Weights of a small mixture-of-experts language model, trained from scratch on English Wikipedia.
Size: 10 layers, width 256, vocabulary 32768, 18.1M parameters.
Experts: 8 experts in each of 9 layers, 128 SwiGLU neurons an expert, 2 picks a token, a sigmoid router.
Training: a variant of Adam for the experts, 423M tokens.
Below are experts of layer 2 (counted from 0) of a mixture-of-experts language model. Rows are named router (the router's row for the expert), gate (a neuron's input weights, with its number), up (a neuron's input weights, with its number), down (a neuron's output weights, with its number) and show model dimensions 0-255. Each number is 128 + 32 x the weight over its row's rms, rounded and kept within 0 to 255. Numbers have three digits each.
Before each expert's rows: "comes before" lists some tokens at least twice as common just after its tokens as in all text. This comes from a sample of Wikipedia text that the model never trained on. Tokens count by the router's weight.

# expert 1
comes before: "0", "9", " |", "8", "5", "7"
router:074095106085127096171133121190175150102100149148164137168098106146162184123193110125109105131152089141133180102115131128074167106116144156081087132123133087138105130142089100123095108194109144113127156115076165102109104170138120148148129110144107176155180142181213130135115152139086107143104116020111114110131140129124124138082117122151101078152148180117134093141216104138135128078149128209113076117103122155125142135092112124123107183111141131175156149142110145129098116141118090133123125120074163165146123086160169071135127118169129076076162097109070168164154165157170080121127118102100118136186089115118072160115126113112110154171110116165148182151109130151196112112157130113137138176093109119145114141115093163141190000138187123148079186103139087107094120116185140
gate14:149124110095124074084166102159172086081148132103125112096086085117120161118149181087114218096112083122093099170136111085116113131105147120102069144160124171081125192084100117087137061117129141148164172143084118120096157094064091117171110125172131132110113119083158109155119158063045136174176119109110079116110151124139153111117100122158189167154096087179158113126175094107133155069122131098122159123139141070168201134082066089124129098083138140123107136135117100167143085146076123125099113120130133102101135133126172104198131086145187143088155126105103154098189190098118048116129109118137144118154089177101138130131174140145111105124132162136122150182093129113178132127133172149105099121085154097111159159153151136173105145134114139116162138062159153062103164066206087
up14:137097112150121169108115062099104114104119140124092144108158094119066142156099194144066144153088097117134120158172097120141112209138104116126079108150142154132125089144124108118108074113135145105133163115061099100081193115128055113145130139160129120095104153091095097118193175121111143154106105079109122146168092119101194131158088092092108155125142149161127173116195098108088147188118147154104105158129142121130127101146096163110201132059124140231090124138047080139137109113100129155121117115092079107098177159100092117156061120132141109095168150137121111143098138167123135114128142134176088101101115152133106174080172135124147153196041095134159089174130070126213091099161157049102154191145133177125150159121140157143159114107114119160125125143178149131164137108170099
down14:072094157159095174146204121106081180093125102096079142113047115147146088102148130104144159126138116147092121180132170177139164160112150075143131105162109172172097108142110108107148089119137116216082148118149145111147147141156181134097166157135121124150129133110089089077092081119188137170150154102155079181125110089125058159135167112220125207094155165142135093123110117166098165179126124095063124130156110083108152089096111116186156128086123180092210098171082113122106145109131140126145169084157094125143166118149160141120157146136102105080124097131098152109090152134080104109127134136107095160092133102072085082166114120119153153120126136093148144142137117131119107131173062141150174131081138164137087102155151043055093141139120186138155115128090125112193162138109171
gate15:080070157144093088216129196125112108106184113120144107159128156135131180070111143092082149093090143041089119112135131099091106114071087117129143155139113156112103191153095115136156105097096127123137106135152072085107110080114131195105102136159074100143115155134183141139177126067057172165149162107144097111129182137167117108124148112127107174182117106174136144093112121102172170156125093145082181073131125105204139142107122165124136148153142139120068122110154114103136082128103133065142092148113160129123102181106113092115171127121147088106160140140114117100183148088096128102095124162120133126092149128176170162201107137093091135161085108150180170136072107160124101092083051156137140132104142128063135147146191185090123133068135077167171158109129115109175129156083134
up15:089079107151099120131086154140157079109154056151106164099148097095090164064119130136119087166137145068114146109184076068134122118138111121089112102108081071177147084118070111144123127130128072151151150078112175136162151111191086126111136129159115204063133168118107177160094130109171096060158158099102070101171104121131143176097176102177099198049100079148158152130096131085156146163121071105092161114056102189175120079092098136131103110107145161155130123143136112124103135060127092109076072078091123116129151167146125152113133127153125122108106116107095193087129177115147196158086149124138120146099032133142143155113127143160097126188124134095127141129125165103156093090145088127099084124095163155088108082126158115134116142123110155081152127132157162158115121122146141
down15:135120117193160131116170135143126116115065145141114106098132153105142108131129179117217135112098177073082142109133108161151125186099118128107099171150110108135141178112159149169128115058109145104174149110149149141101154120141109182058184145159091145093116181134084115048146047134150152152140184149115125177141129096104140152158084089123098069130127117120115097109043103220191163162065109100095144110141131070071127086128125097170180127096129126106119145143149083088122136110092142129157077143088140096150176115122135196057115093156119161089192122136111091139148166132121159099100092159129109100112059142096161177149126109126141129114117128164145127186120114162152141116136130124083082122130123154125153141107140174162189207080115150125074175144108102067094132112164111
gate16:127150115155121142124123106182146051029115078154132064112155096144176094079177133165130186063083125142093112147087113071141085111141169120140094143071094110119117170127115160223132119110105123133194198120112121142073162120085178111121109115170154125122099151111152149183098142118108067103144106152191107140116150138090144121162109152111145093102169090130154142155085117112148200135136148128116132122077173129153078196099163116176145088118124067073170146129104105150180167128135097116130137086123121134149128172107139175140129148175149123068113078126141147124091159095103099099178116129135151101171064162188149161163111146121206181136151148128096148187130077095133063169121115124130081119150126093145128141136160159108079139122132189111158118083123154166089111111128133
up16:064131116172124102064118143133110098144221106152161096116123107147111123114126109111174177140138134102112122181114089096174138147124119193102096193120092104075124188091120111102117147153158102125166125141125144083106145125144120137152112058081142119093110188144135091153186153164104095072155132110146129169089149109172151169134142103188117130126079108113111116088200149086153143140147069139116154142167127070173138152131138142158145137062164156151100123092146102165107120079114151155137095163124166112084105154170184189157063134170114094112116142076127150142082138129136157135080100110071166106101128199179167156163160193133143170115110123159158132088076119121157122147177154159121074093126123143121153132126089046125195131173113142054101198091132095157090153112100144
down16:067184139108204105101179126127173138201154171119203168137185138140113093166103176117141149119153130133115153117088132127140118149087069102082142098150126184151134133143141120090168089179118100128148102141119135079083050103114164190182156118094159125147132165150139113177096112109145061162116167093108113140125227099089172164155131065174144142106151152073108114160113115093192124184101128137183161150108122093172127175100088087164131092157108144111092158160152157105158131136107114176099103175056103064135120126164122112164157101156165111133138160090122151066149167150162089157145121177088157148097110080156139206169133135176130132113088151125129176100152160146138129135113125098122131127118091142157103123114132104112134192183163166141131136073119110141188142101134115
gate17:073118068156119086205171112182119113140108140096114108094167147141161171145150100093162085126097127158097108126200158141101102158126077127148127099121100121111127103211142182137094156111175154114124088141071086113151112095140138092168100156127058140167127103177097096133100114162131144094047078137131120094137122147152161167123133154156116134156181126207115131103096110178094125109094134117153105115094146111094069167169094138116119154091123119148085118207048106069092168159150101108148123074160145172184161131055077140081094125111186136085099092081114140148078123164095135121159123135140116140119130107077085056114117083077097142147075097130176088109131125111120165088095078127082162150122146060122143125130169146149086160150118122152114175119128121157183125144131147
up17:166136118086146057049161129137116183078125160072135137145091173116061140148120158100103157125109184155135162072114095169116100134051162092097173175145130111082133049125087121106176134107082187146136157096094139126087144143063117205095128109113197111137115074139174131091113107116115106157161148185108148126120134128048156115136134111148133131109086170134098132120139140096144128086135117119080131136155139120151163113091110108118125138165193090140140168067146097193146105078131119174106129170120180063118148183160142136073128101080143128169119107141146138142166116108112159119130134150135121121155099153132116107174118181193058102197126124149073163166148132158102101164178175113145110138113156153074110126175084100116163098110104096140197143182145149114118126067155120
down17:121174143097119156173161159047116211166106109119058084172131142141160110120120128206129079094181115121128127158116131158163140136155192164116124104108109105137110112110136114123125081133181140255146101162118147106148075125146139173091159136132151123157165108157130123112080132156084119139175114061068117156098111080091124177161085106120132098122149164129147131104077104172131086181152128167097102168111184103039137131122078157127151142115112132130162172159119129126070150127160130099139110106122138130126120104115148146102142074126093163092106168141076099148118074115115112171158033128143127189125101090154098086146140158144148184184157174071191129131171113141106137121150104070140169159106145138090163142142148116132123101115124124101200117130187095132125154149115090
gate18:169124179098106092151135147073135115118134159104140107119122143128157149180171161148150190128116120095218085048140079128143119090093168150139141147161215130155191110139091182129114135138068154192167118112140099104140120096113121118065094175107137170104136151118129100149161107074112123159123127145167084166116142156115134173122126081067137180141098141113114091149156108135131082125117139147122134073074095150182131074127158126142115133106123125149180210188092145090182063113128153113061124095126148094116106170101087155100128100122182104156115204149108158144085140126081136098140093126133147113218128146208132073110099158169135172117090070150201170159123151113116096154167126135159095157098144150120109123127053139107098137092090127115163142124152128137103120075103124
up18:109097122174080115081107118145132057050121115131134133133139150148139100066171110133207106071172080133152153117110091159139100092162134135089080130077119166183121201134144154149165088122090146109106202135172140139122140165092183096166083119129112130103094154170117163091027111114123183121135125103098085086133130131143078161132107162094131091084074148094148161155127124098113156112136150165127108095119200169087147164124107185135105139118085105086147172168074144082142127167168116199107105105093104066180158063148171182108100119130084124144151133111145126117106139124135153137133172162137139148175096104106192160098155090121152143146134104108082149116129144088153177109166113065081147126179186128192114138114119144174160109095152104160113085148101168152105138115119095
down18:147046141111087146127122145189137123115137169081136125144143130207160099113019101168048132099062109186133165098058093129141140182146162155151146134122146105051148137114133112157095132083107148087102095114138141186109098155148145143172116107084093101139151164114127129140110129106216090113128137101093129136176106079114085078154118097160071061124097160152159132149105084123099136152162099149137164126104088222102215158200087157058075116153153106129143111086135121140102169161092131120113113097142092087168132201141144104159085120136116081128181136122089074126134168124184110127150105172113121132122155122092176088130093130130118145118137173140104107085119139152094161125138152110120126151156113117131125094134079207117126152077113118109150135136150133151149115085135147

# expert 5
comes before: " ", "|", "-", " The", "==", ":"
router:142143115084130148151174109108090114124165134078166136126106148105107166113164141180148075089096068108175110072081103128122132098087157159117118135147124110149120090135171110109147081125133121118136144107119122153083114110141108188170069172115106146226154157208059098156103148131100121135168099094184110092114107213133103113121111128095120115158175170124114186139159114130126140093080173153101117160136158126134111203137107100125131190135162099127153157135060119171095089134090074137132127126128095110100082057115164113085131077083134119106098103107128182203066136154136070141096105170120133117159061172135033144114075104116089128125134116133122193110120146145181148106176083123106111143119091080127117130148098092160102077109144178177070109146137140111107169109155157
gate14:148145154166120080111106096125129159128096100123109132087180149201156126131100145134133085146099108122116144078120089143126111102024163130159129127178164086154141152113151055157099180097138122124138188153138060124108055105079086069177124151154137145165169126170109076154101144102092089128183066173094135117049084119113098088100145150165172105127127173109095108138121074130136086150158129150091151069132093131163197133101128100078093140167108116086136129089070139124143166073121127125131105117109109091146137107148122113121126140126105161094129115123134093181095155100147114150118078123120120142128114172136125174137096076112144105101103115123126197097122158150144162136102083159142089123099143039151163161183113126124073100055144130245123143128187114163098085164147121
up14:087203153143146087148174148093110121114101159127033132194165141113143107213189148114194093140103139109154048090144186109095144096196095116120106136130124125133107103146104083137150061133174118128172165121105144151149126123121137143129136117084130100134153103168103195122170209108118114174097152151096166105105122104136104125134180076132107181141116104085154174071152150128126179096086098223107154129076096072131107150143140115159190145095121137125145161165129137178154126149169147117104117094141088132134099132138083125130135112142117092135161136166101136184160076136119156151147151137143171115133083100086086160152069083072126102176149165100169113155151096171117117146164174096155140095162171118097167184141158154176120130103108102097092132142146103088137208115157130
down14:127151112178175138163119188153123158123106126036079090173104149209161123165182157107149126179133133202091169096128181160134162044114119195170137079142131136119161087049106103145076140155126148078137156134141096145133158195167096111138109103130129159119130147138107147105119156189083091051116132098118109105130158055149178124100130124087130105135072079127052110156112153112123115109177103125084149113107127146100114098159126122116083156158121103112066097116165096096113092131092178201114121129112133090151046115138101135152145083129153053112106108137168149102089130170141135137130093083090137162142125113161168086125134150095161116126063090079117111165145143094142129065129168156109126170096128158181090163098128154078133175111124138110113146089129131133097123096148122
gate15:149124135138102115130129138171097071129129129135136136023137081103122114125151164131133088186076111158112137114095180142118127153112094109145063100124166138158136116103141168170164143113112108138162113099054120141148100106114053142178071159142098125162085160166127106156116127064100156117058132113131114133150127168128116141123125151134027099077158132119060078130076155165126108146154100121182213161119087143156065121119084110063112093128087098120135128102094131088101155161109134152110158104165147183161105080114083126178110096142150137141166106149137159114114128138125157118152073173076083109124132081174097096114101125168191146096098076080196113148083108146122093150105080130174111127127045145148184110131122153122106114151069159150126105104147128147082165172099197
up15:099098120159131120123125106143098143105142151122070153044119110125109129098080140140171087178142166101123141075105150153118086144157115136193137079142150135131169095116167089081155115135148084088112128150147110172085044150087094075174146188123138121179129102131131093159110121148103106163129147097128151138195063152131115124128175097095114118079126091128131141138120072190056101162132128114138150172110097089205085167109116151092187144107106109116140060118095149090140177107184115119153107159158120150159120086106069115146058135168103145149113155138095162166136127155186166180109058110116090136119105149154144047140127119195153132140126116077158147213103110131144116160152111070108115150153107126093167129097109104151111120128150122121065061121166179141054172133106126
down15:095138150149101135091150145177143156158177104156118115101117172111115044130137071126169083117128134135155109086178123153092165141166113132115145097148156098162087149155234174160166164114121144156152127157191145113134108173137112134108114156095091169153159114158125109180158113121087145108164091108155144157165107155097089075078146139107104153107110143116139197113118098163098110127138126108130147173109162130158082125113105072192167150124105096209206112122073180108128126169181101093087077151161145101129130118217094137057114122088147198087112143131105146131123142075161130157147104093165107121077158164157116090154152117105081141079044164082171104170140099109109135121165125131127114090108102126112139105080152139133176171122118081176160159170089152094159129159107184
gate16:175094148114149205105113190200184156159117119032145105137130138115177058140118164140128129121169120137157101092160158127097102127123119099161127157097175136120235155117131121207094163130136099142184140097149145137095161099173155143139108185133116097154100095130138098182167106113065121129100106130090079072113160116177093190102117133120102126103171180125132093069136123110150084103160138162148141099169171069151180094155046134111107107132143110113134050096179138126092158100115077205099134117082110191130091128097108125156106106154154103146163182120110161109086107114135121158106120083143184100143131127134172134149108100080146140100139141138135128055096114104092139144116157114100128137151073105130121088088154205109070132105123124160162130114175117155136111145121159
up16:078108144148131104155147074148069129164118172141084077130165107148163168101117157151097154149202101126127098126089112149128176091127129124124088169142137089130146159161101108095083095118082134128089114145101158097120101224160117100164066055125029088137136146115122154115132153084159196142172096196128151169155118098113161132141158158141147151146140141167139088133094096148128177129143161181112134126120155125149100154126101099187112100105105082134192173120105124152165133169165213116107166087111150064089100082139135080140141092154099136077078147144127097182157117105128119111156139100134080128132186161145145162153165153083194080089132175059101163190126173107113176075138135109141133099133148123150102126109105099156077126113187121103104124122118085132141154101092062
down16:088121133141201153179084140122134136165104129099098051145131154167175125143061125120095157137085099156120148192134129084169162109084136109139165087179097128112101117182190082123098154155110103102112082157104144096134134087113123107155100119147115137164132133080103150120142135054043145098120099093151086091080149082112144106101120090159118156097157156125152151132111132099138123084216091120113152151167092087080110124169178119137170113160117153102093100186144141151178122157141153088146128111145129146025132147106128113173134141176198089119155104141097171139172091070148082078140139183166110177087153143094184164138108082091087120130073139117134172181190135096159123119160138122108114102137109145151148086152127092166135072104169097170155065108094135115085107118148107
gate17:143145179093141091207164156108119143137153138128148108099124136156162112100138090127130158185095135118122144173129159132114104114080133182156131215166123100196172159094140145153178096150134149109134107092159123105135142100136129185128123154141171086155086148149114139097073112088086091187078106116115068096155108139152150104131089116149139123121118128142082080138115132161153134052139156161071142092117163108142148151092098184164109063053101144155092099145129124177106034137084105105149157143102152103101075132154152122163102179099184103175092145158119128172111128139091117140072155117113109124159130140124106141135144129081144099142128148108174120099113150075168127113175064073094005127131079107138121172119111147110148082173133070165087066128158058137127114149080111
up17:144111101106127150155161125096173129068061157098112149050118087103123137070092145163179076131153135140133147129144113097120158086157122136087097132106124126160172128174120182125119138092121152151126174125111124132144081182094135084151084066064146125101210123152110163121099120150110096119153181121127101101177137135084101109119103094150107165132070119113152157143166103068127190069142123126181124123084087152160091110094103096132125164190099127120142116170096148088097156102134160125111117198141129131124145157158093049072107148126137068119156114123130161163072114099134152101177131093138142112146050042139174119109117139125134197126202112180169135157134139176082104131149111135120099195159130110099117107098201123125112089136041177133175090134133157120085097155141162
down17:096134114124132111105151161132166095119123189143127114145093130145093156130132123110171108110155165156131115093093114079108167059128141144105123150126115109087164133149074099083104069089133124146109061115078131131132191047099084069129095178081147147109143103132123163121156157075158152144125144127145126173132109142134131174116096089165036156102079064116126106103163118140104107070154140116131113155118046171081105148089153106053180135105059074169154135182176136153120115100132162166122146159123105135152042124120139164112075111157134109137111067114130185124086109111048082120104079115202132171107130125154120107170206110149103088070164135137144128156153136112122099182138139105104093177192094155148091132113142158096119131136102208146116135114112142078092109141120125
gate18:126159096183140124102105152127129155120159096147121041136113067170143170110144047084133143096156149128091118158143144092168152081099104181139182159168095096134182129106145118118152135103184094093112086084096075161097147164125148149112082130133118042151114187180170137148126093108104179154179137132145188107159143092126144103139094111172100157121095152119128114099164053112158087135140131146126156048169180127111119113120154106100153090112145122167122101112174127125106103116114145149187107185115120151085097160116185112162114141145175123106132123175097170147088086117200085152103093078116180123108110137130111090118106069157144123092140161106062125093139111070177109174099145105087078131204087110044143169145152129146143138091102143148080134127140098096154106073113141
up18:129131117135121167081095154146122076150101201118145093083107177103148093141125157102161130159107174137142192110102147168117148086084148123151136106165113122125151097045129119188123163155155153132114170092089096149138177150165114109133167148152134151108167142105171141152174133173130121110152211160154122122127129124067053142080085095127147147100104113164147152187133175058097134090123089083135097135144198116162047082128101078113119201147121144099082103208129138092118111113106114104074160156153064109149098160139163151123138115169091187163069169145140096127080091146152185106090128105155154109132114150158165124127114093125131065151190149132106074148177163140145138129174117161149162150103107059100091122110071165133065146146113151164128130173120094093157109117128140
down18:152137092069165136154097099107126131152154134095108126118163120115108160103139156113101140060152074133122118093137118135113144146104164120126084136103123108187126106209141139173194131122153073097154171112086150112107120135109115092146143137154137141092175083067168105129061137136029114150177118127118125149091120103041087114166134158102118157139103101073105164172131138131097198106100144099172108128191230108141132121104138141124083116127106102240116130131100159141123108114063177164066136163082129157155161148145127102126106135103129129113091100126110131173145110123156113147121121176113198170133089098106147129103106113035193150102105150139156140143092089169158166058111142114092132128136161122201107119123126183126095145182155078126081170153157143159113102161110165

# expert 2
comes before: "1", "2", "-", "|", "The", "=="
router:165164093120130122150127141173093128083077125081132132135136149139112184149171132083131072111124052150167117157160137103102102073070156114095134125142153085125161114150123165148112150119101149101167125069070124101118193161125120102136091082139111146171170140190120116163083149128076092094113137110151095137111101157109154161115146121121109186161186119162114089188133166112105140104155131134127075115062181185153103106128100131139143139121132127147087141194088094107109110196114084113172106135124085153131067116152157136102129121136151117131080082082097166197068131157092106083112113155171126111087084118079059104176149139101119126136096105123181128135087113092175162114170093107102102189125174074133104144178160129115165039131154092129066067078148075111140162094153163
gate6:191121114141212180163108157134151086117110099142127162086118127101157099162137069122151104108094066160122137113133110121116136144097111140133095138149098126113164176168112168146129114106090130192113145090134106180166130125044186134079117105096126081109156115149168179167106141133129161134099103114082090103151131090062090198126096149139103171097141113164114045129129137118142140140185101149105110160118138053101171159136045146163054151069126175162094104106058134119139108173153102146121109129171177138152141150098129099166176109120167123140100111138117157189081117094109158196096069146169102142151165112150177108108151135078085153184146048116143115088101149116119160116149135134173077155069103130115124160106118127177093132164136100134151123127082082174122094116163084
up6:146112141069122170142105128138069120138107179150123094110100105130144102106161132107096122182115154097132177071082161143126129125146161130172107102117191128145098094103113111076096085134219141112088136171090138087094131121178124119139108138125094134163066189141133144134113088128115159138067108173161179203174178136144127126114101084054081077166132161119108161084113116184168106159145140135158123177137108120160143144143147161074139121167152132126150163107182158156119144129086100134166120120111081068046122152170127124202106152137103138173178157136163109141163157162100170129145102152175143165159149153115111133138107158068140119138133172160095130076128161199138069108181143132166173103086119162143126083141046113120140138125141172097168185088189157136102165125093186
down6:140139128073222079133189199097103154113128179135161123151206081158119138129218078112100176145101118187162181114142150124107159165102116133141159116123141138136184169142123162166121147104157119116142083111173149190148127112066130092162085115161125123175155086152146116085093108098177170165107117126190130124118117082084144148141099148134162109140190141168073148120117166156121166067124118103107128113073128128142183139167122128163105087110106037087172173165134119220128132125098131118120087168174151119141163105124155086148134141090148159122162095160099141169132146175073123126130149151174142123175124157126119147090094175107093145183118123123106120104169150175190104138116128108128096126175168191115087120140104134073147067157107146146112147114172171143092152100162124
gate7:155178093140083155106157123128165114127139147078186156130154133130177158133102155078142139111145081198146118133155073145064103166143083117115149168099141164134112125129104154144146096154090159142136114080093172108094085058134129121074151157123107135116115109157184106146131105144140146203098134098068103169208168158199133161050114183168144172156121175186169102124163186161111099110161133126130105165128065111136153149183123151145095108109101151173136114086096157126147149084128121109149084103075157090128134158137122152134066139123144164167147145115143129091154145163164037120137095180199138182146167112085122162120148163077157181117154105154154155124095097134165160121179179147122127158061142138148118098160080096120152094121140113106136181100111106159109171065169112
up7:149101137176132135118173150172154172129069094087108148090103088144132160169109144136113106146107106156128141130168112169109135077070152137152103159118102091164137147113095107185085152152062085135198100126104174113109092103176096133129121108166168103118130096130148163121085111108146182122111130098114112099105117178152108093144111153103110163069118077151204092160142136085213123146113099127084137145146130147152113061168068122109133068051110125114157098137129155171125108180098106133044125120130116089092171160183166048098147114123067147129085090111114113166056165145146121143134133136165106183127117151051139138075130146165149159107151123136138125193132116130081103097182157109125123192095092080152102098135108159054155125152167102092150107159117111080119128112161058
down7:126123115118188112117108054141103239147115151102034140120116083156128142156090133089132126110141191153143070128154113171118148134133143136170172119155169108136130097088078112139116131166125068103121163136139199137137095191168161103068127112152128113077171121098153136163079087198215123112126107146129104172093113142127113049134141106168140203119131093123153139122130164062153149117145067113076124130136151170128157112122142072154186093124086140154110129129142122152166111085164169117137070113126116088113106123149117092167114159125103170175092144080158121129112197157158067058167156114073118103109149103135137119104148166189077121126126150112153139133135131103139113124143118112143126136156121112100047113096174151088137162111140159181134184118168046139107098103106148
gate8:105106115146118095165099090186147114120109116147103184061111086106159124106063129074123126058158130140193180156152084169048200134096087140120155130179113067136191091209209109064127158082129173187128140109118114124113173102120152149125097115140103213161182148121152121095114156136139112146164166140184090121108113152100138146140095135111091157128169136152092170144170117134124101116137132162171104150099088138122128084144093103155112187103155159111120116178057079121080141115089077147114149155114132026131100109124112125100159166116138118145086070110140107134118163126181191144114086111137077138153120097110127128156107126094098076166186126152176155148125172127157147135148127147087128123116089146143097123152105112182101127147152115161129126090141070182115113099162096
up8:090132112130138101114089130160112102083154179132137146127129170118145086092110117168105072189120140109045177116139092090110116122088095165153134167121148113168131101094147114150080128157207132169114155090107198103123068124153062137156102207119207143119139114152147146132169102095128086138140120085084191123129143122179152092128157160162167156140123087143135190134128112161103117115134108113205119117153129123103130129055197088093135103132101190170172139041165126145101152092124128120113057164133165124142150139154171101127133128109150126122175121151115145080162069106145143151119156095084106124150135093126075125099066129126091118140164145120122118150146177152123062057094128077144130163110146187097170125111118120128191094211126141078134167166096073129088155158133152
down8:068167108139120085179107169124071134121139135178153160141104084120118166147181137146148129110133157118182070136162045165108126102082042115118119108151138173116165110130105176142160160135164100164163090148143061136153111170167124100167153131119169122153181120129145135143122184123096118157124160122154174152118131093147151109126135130107115103133122100078143148131137134104124098057107093109164117077115132084132142158090188134110098090131121102095164152153077100087127140157093118169182114112161150142120091103076136162179103127160072159150188080135131161065164131133076096147129255149131140111187132102107091081150061153117095128115092084146128181163140169091204129175108108161168078138148117113143149121111114112162155080106127185127064158128147150136185111110156174
gate9:147045130128170059130153147152143118160083109129095063122150116159131150110145157152118123093076139128157154101147093145164114116119127058142090175077179047125129099082213098087081108112142119154153110106108128144118107096124103160131147120139130183137100114123146113188144095107085109099178064134089168094122133155144176077082132169104125163073132077108141143139114145121220117071117087178114157102160066087205107160073132046121149121132101096133129137075109106144149087114138096136102123180138152115141171151132123112136083120104149121175123165157157099112119113085154155176127078114109145076105135160089066127113118115117128136117131129082103133211148159155137084157141155091141110122118170118151192122158151109123163121179124119175137146078108139105019120104168140
up9:178120145135170111092097182141128164086071108089120177174138121161088075084103152128079108113171110108093133157123101196132198098164177115117196106113097119054119095145194079090091176116127133131170151122077077176107137128107124152066103104106149132085160152143117118104106087159147075112168148157101150133143112076160065100135149164109123102108132183131107157113146109137148035113145205104102044093121170132124106144140102128127075124142149131151070148103145131085079101115095134154142115127106111114130131114187121105127149145166053134094106143122135136086154140127119120145152204085045134112169138118111106139136137140102170199124123191103159169153109121090150096126155125112120102147083088126137113086123129101144167134134060152074071143083153110108147063090131153
down9:070122108155116090181143176159159118115059114140138179135149141142111129152067137125124089125154097110140177137135151153055112143166134123142140102081137086118115083110129145100148104065191118177124170151165105065172122086198133051104137146164111145202155125129154154136115124127175144107105124144098117137129098129087142097118134143114147197131154156114180100128147080130130103124106118158112133150125132087114061105112174140149090206158156139173118190103095108029139159135142099123204184135100114157077130142121099117140143136136111219141128072142124145222118179127113151116088202128135114157126130085117097111116106104122171121162137145086131143150135211089099133115157148101128097103114127137157173160117127105226178071116104138137117133131095112136196118121081094
gate10:119090137122215089135141113121149135088079123134096142151160121076133132117178135133160061140095145129113142102123136160082086143120142105169164116114147151087151056149088132148111150066179172120129127095120165074098137113124094144141123179061133156126110094114094142147140130149107143176163108140154146097154136069058148135105168211149165183095044118164118181044117076189089130175105143137115127212116148091070115083097086129072141140125148153087089097080110084146101131078114130134150126118155139084139145126135157113119145124144129126183165097104106148138194097108152101157140091155137108089125139137065106119197076103152111111197135082088134127138162101155083123085112155166125139115108175079090137134177143117170093126104164123162181125160178104113108108056130116
up10:138120131086145080069124121187110153109103087116204172127144136145090169110160169076088173124115141134144143139130062167121076141098117144169118152122095183140121099139089175141158082142130190106067198137169158121130185078182113145178106123123143194122135137145150106074119092096111127101184136167154162082100143134037121090132106115117144115147134128133064120137153169146110132114156104165085138129118097102092080063119148119135143157152161133164129134154121143101157123131127146174100140107126153104174120147091121135151105096184231089091140149161161192104122152124147137103093148135104183203105165120120152158143121134095119088167079089151076143117153113094123171131095108160124140111098111098130095094168127186036112145092115110185112096133129142111132131025160184
down10:087138104147121103176101096125110119109145111170098117147093083100147164171087126167075106081172122124150142090167143174117102099175192138126141191154082139083113164139119171181136130095137096186126161139151085146060087116199115113045146113108114108101168146121159176093134162124175130120137104075097073138071117115068052181103154134190123122162118183186131161111082179098154119159066154145110076107112168149082125127184161169154080094110133171114154150123141099086138157121169107122125109138134092116064094089176059130194158077136119115123144115146060101144076084154119108127104152093134100182136124141100104118145125107116173146123088149105210117167142153135119163109136168128193075121156137175086121100101137146135149138093134104094138110117146112115141127152125181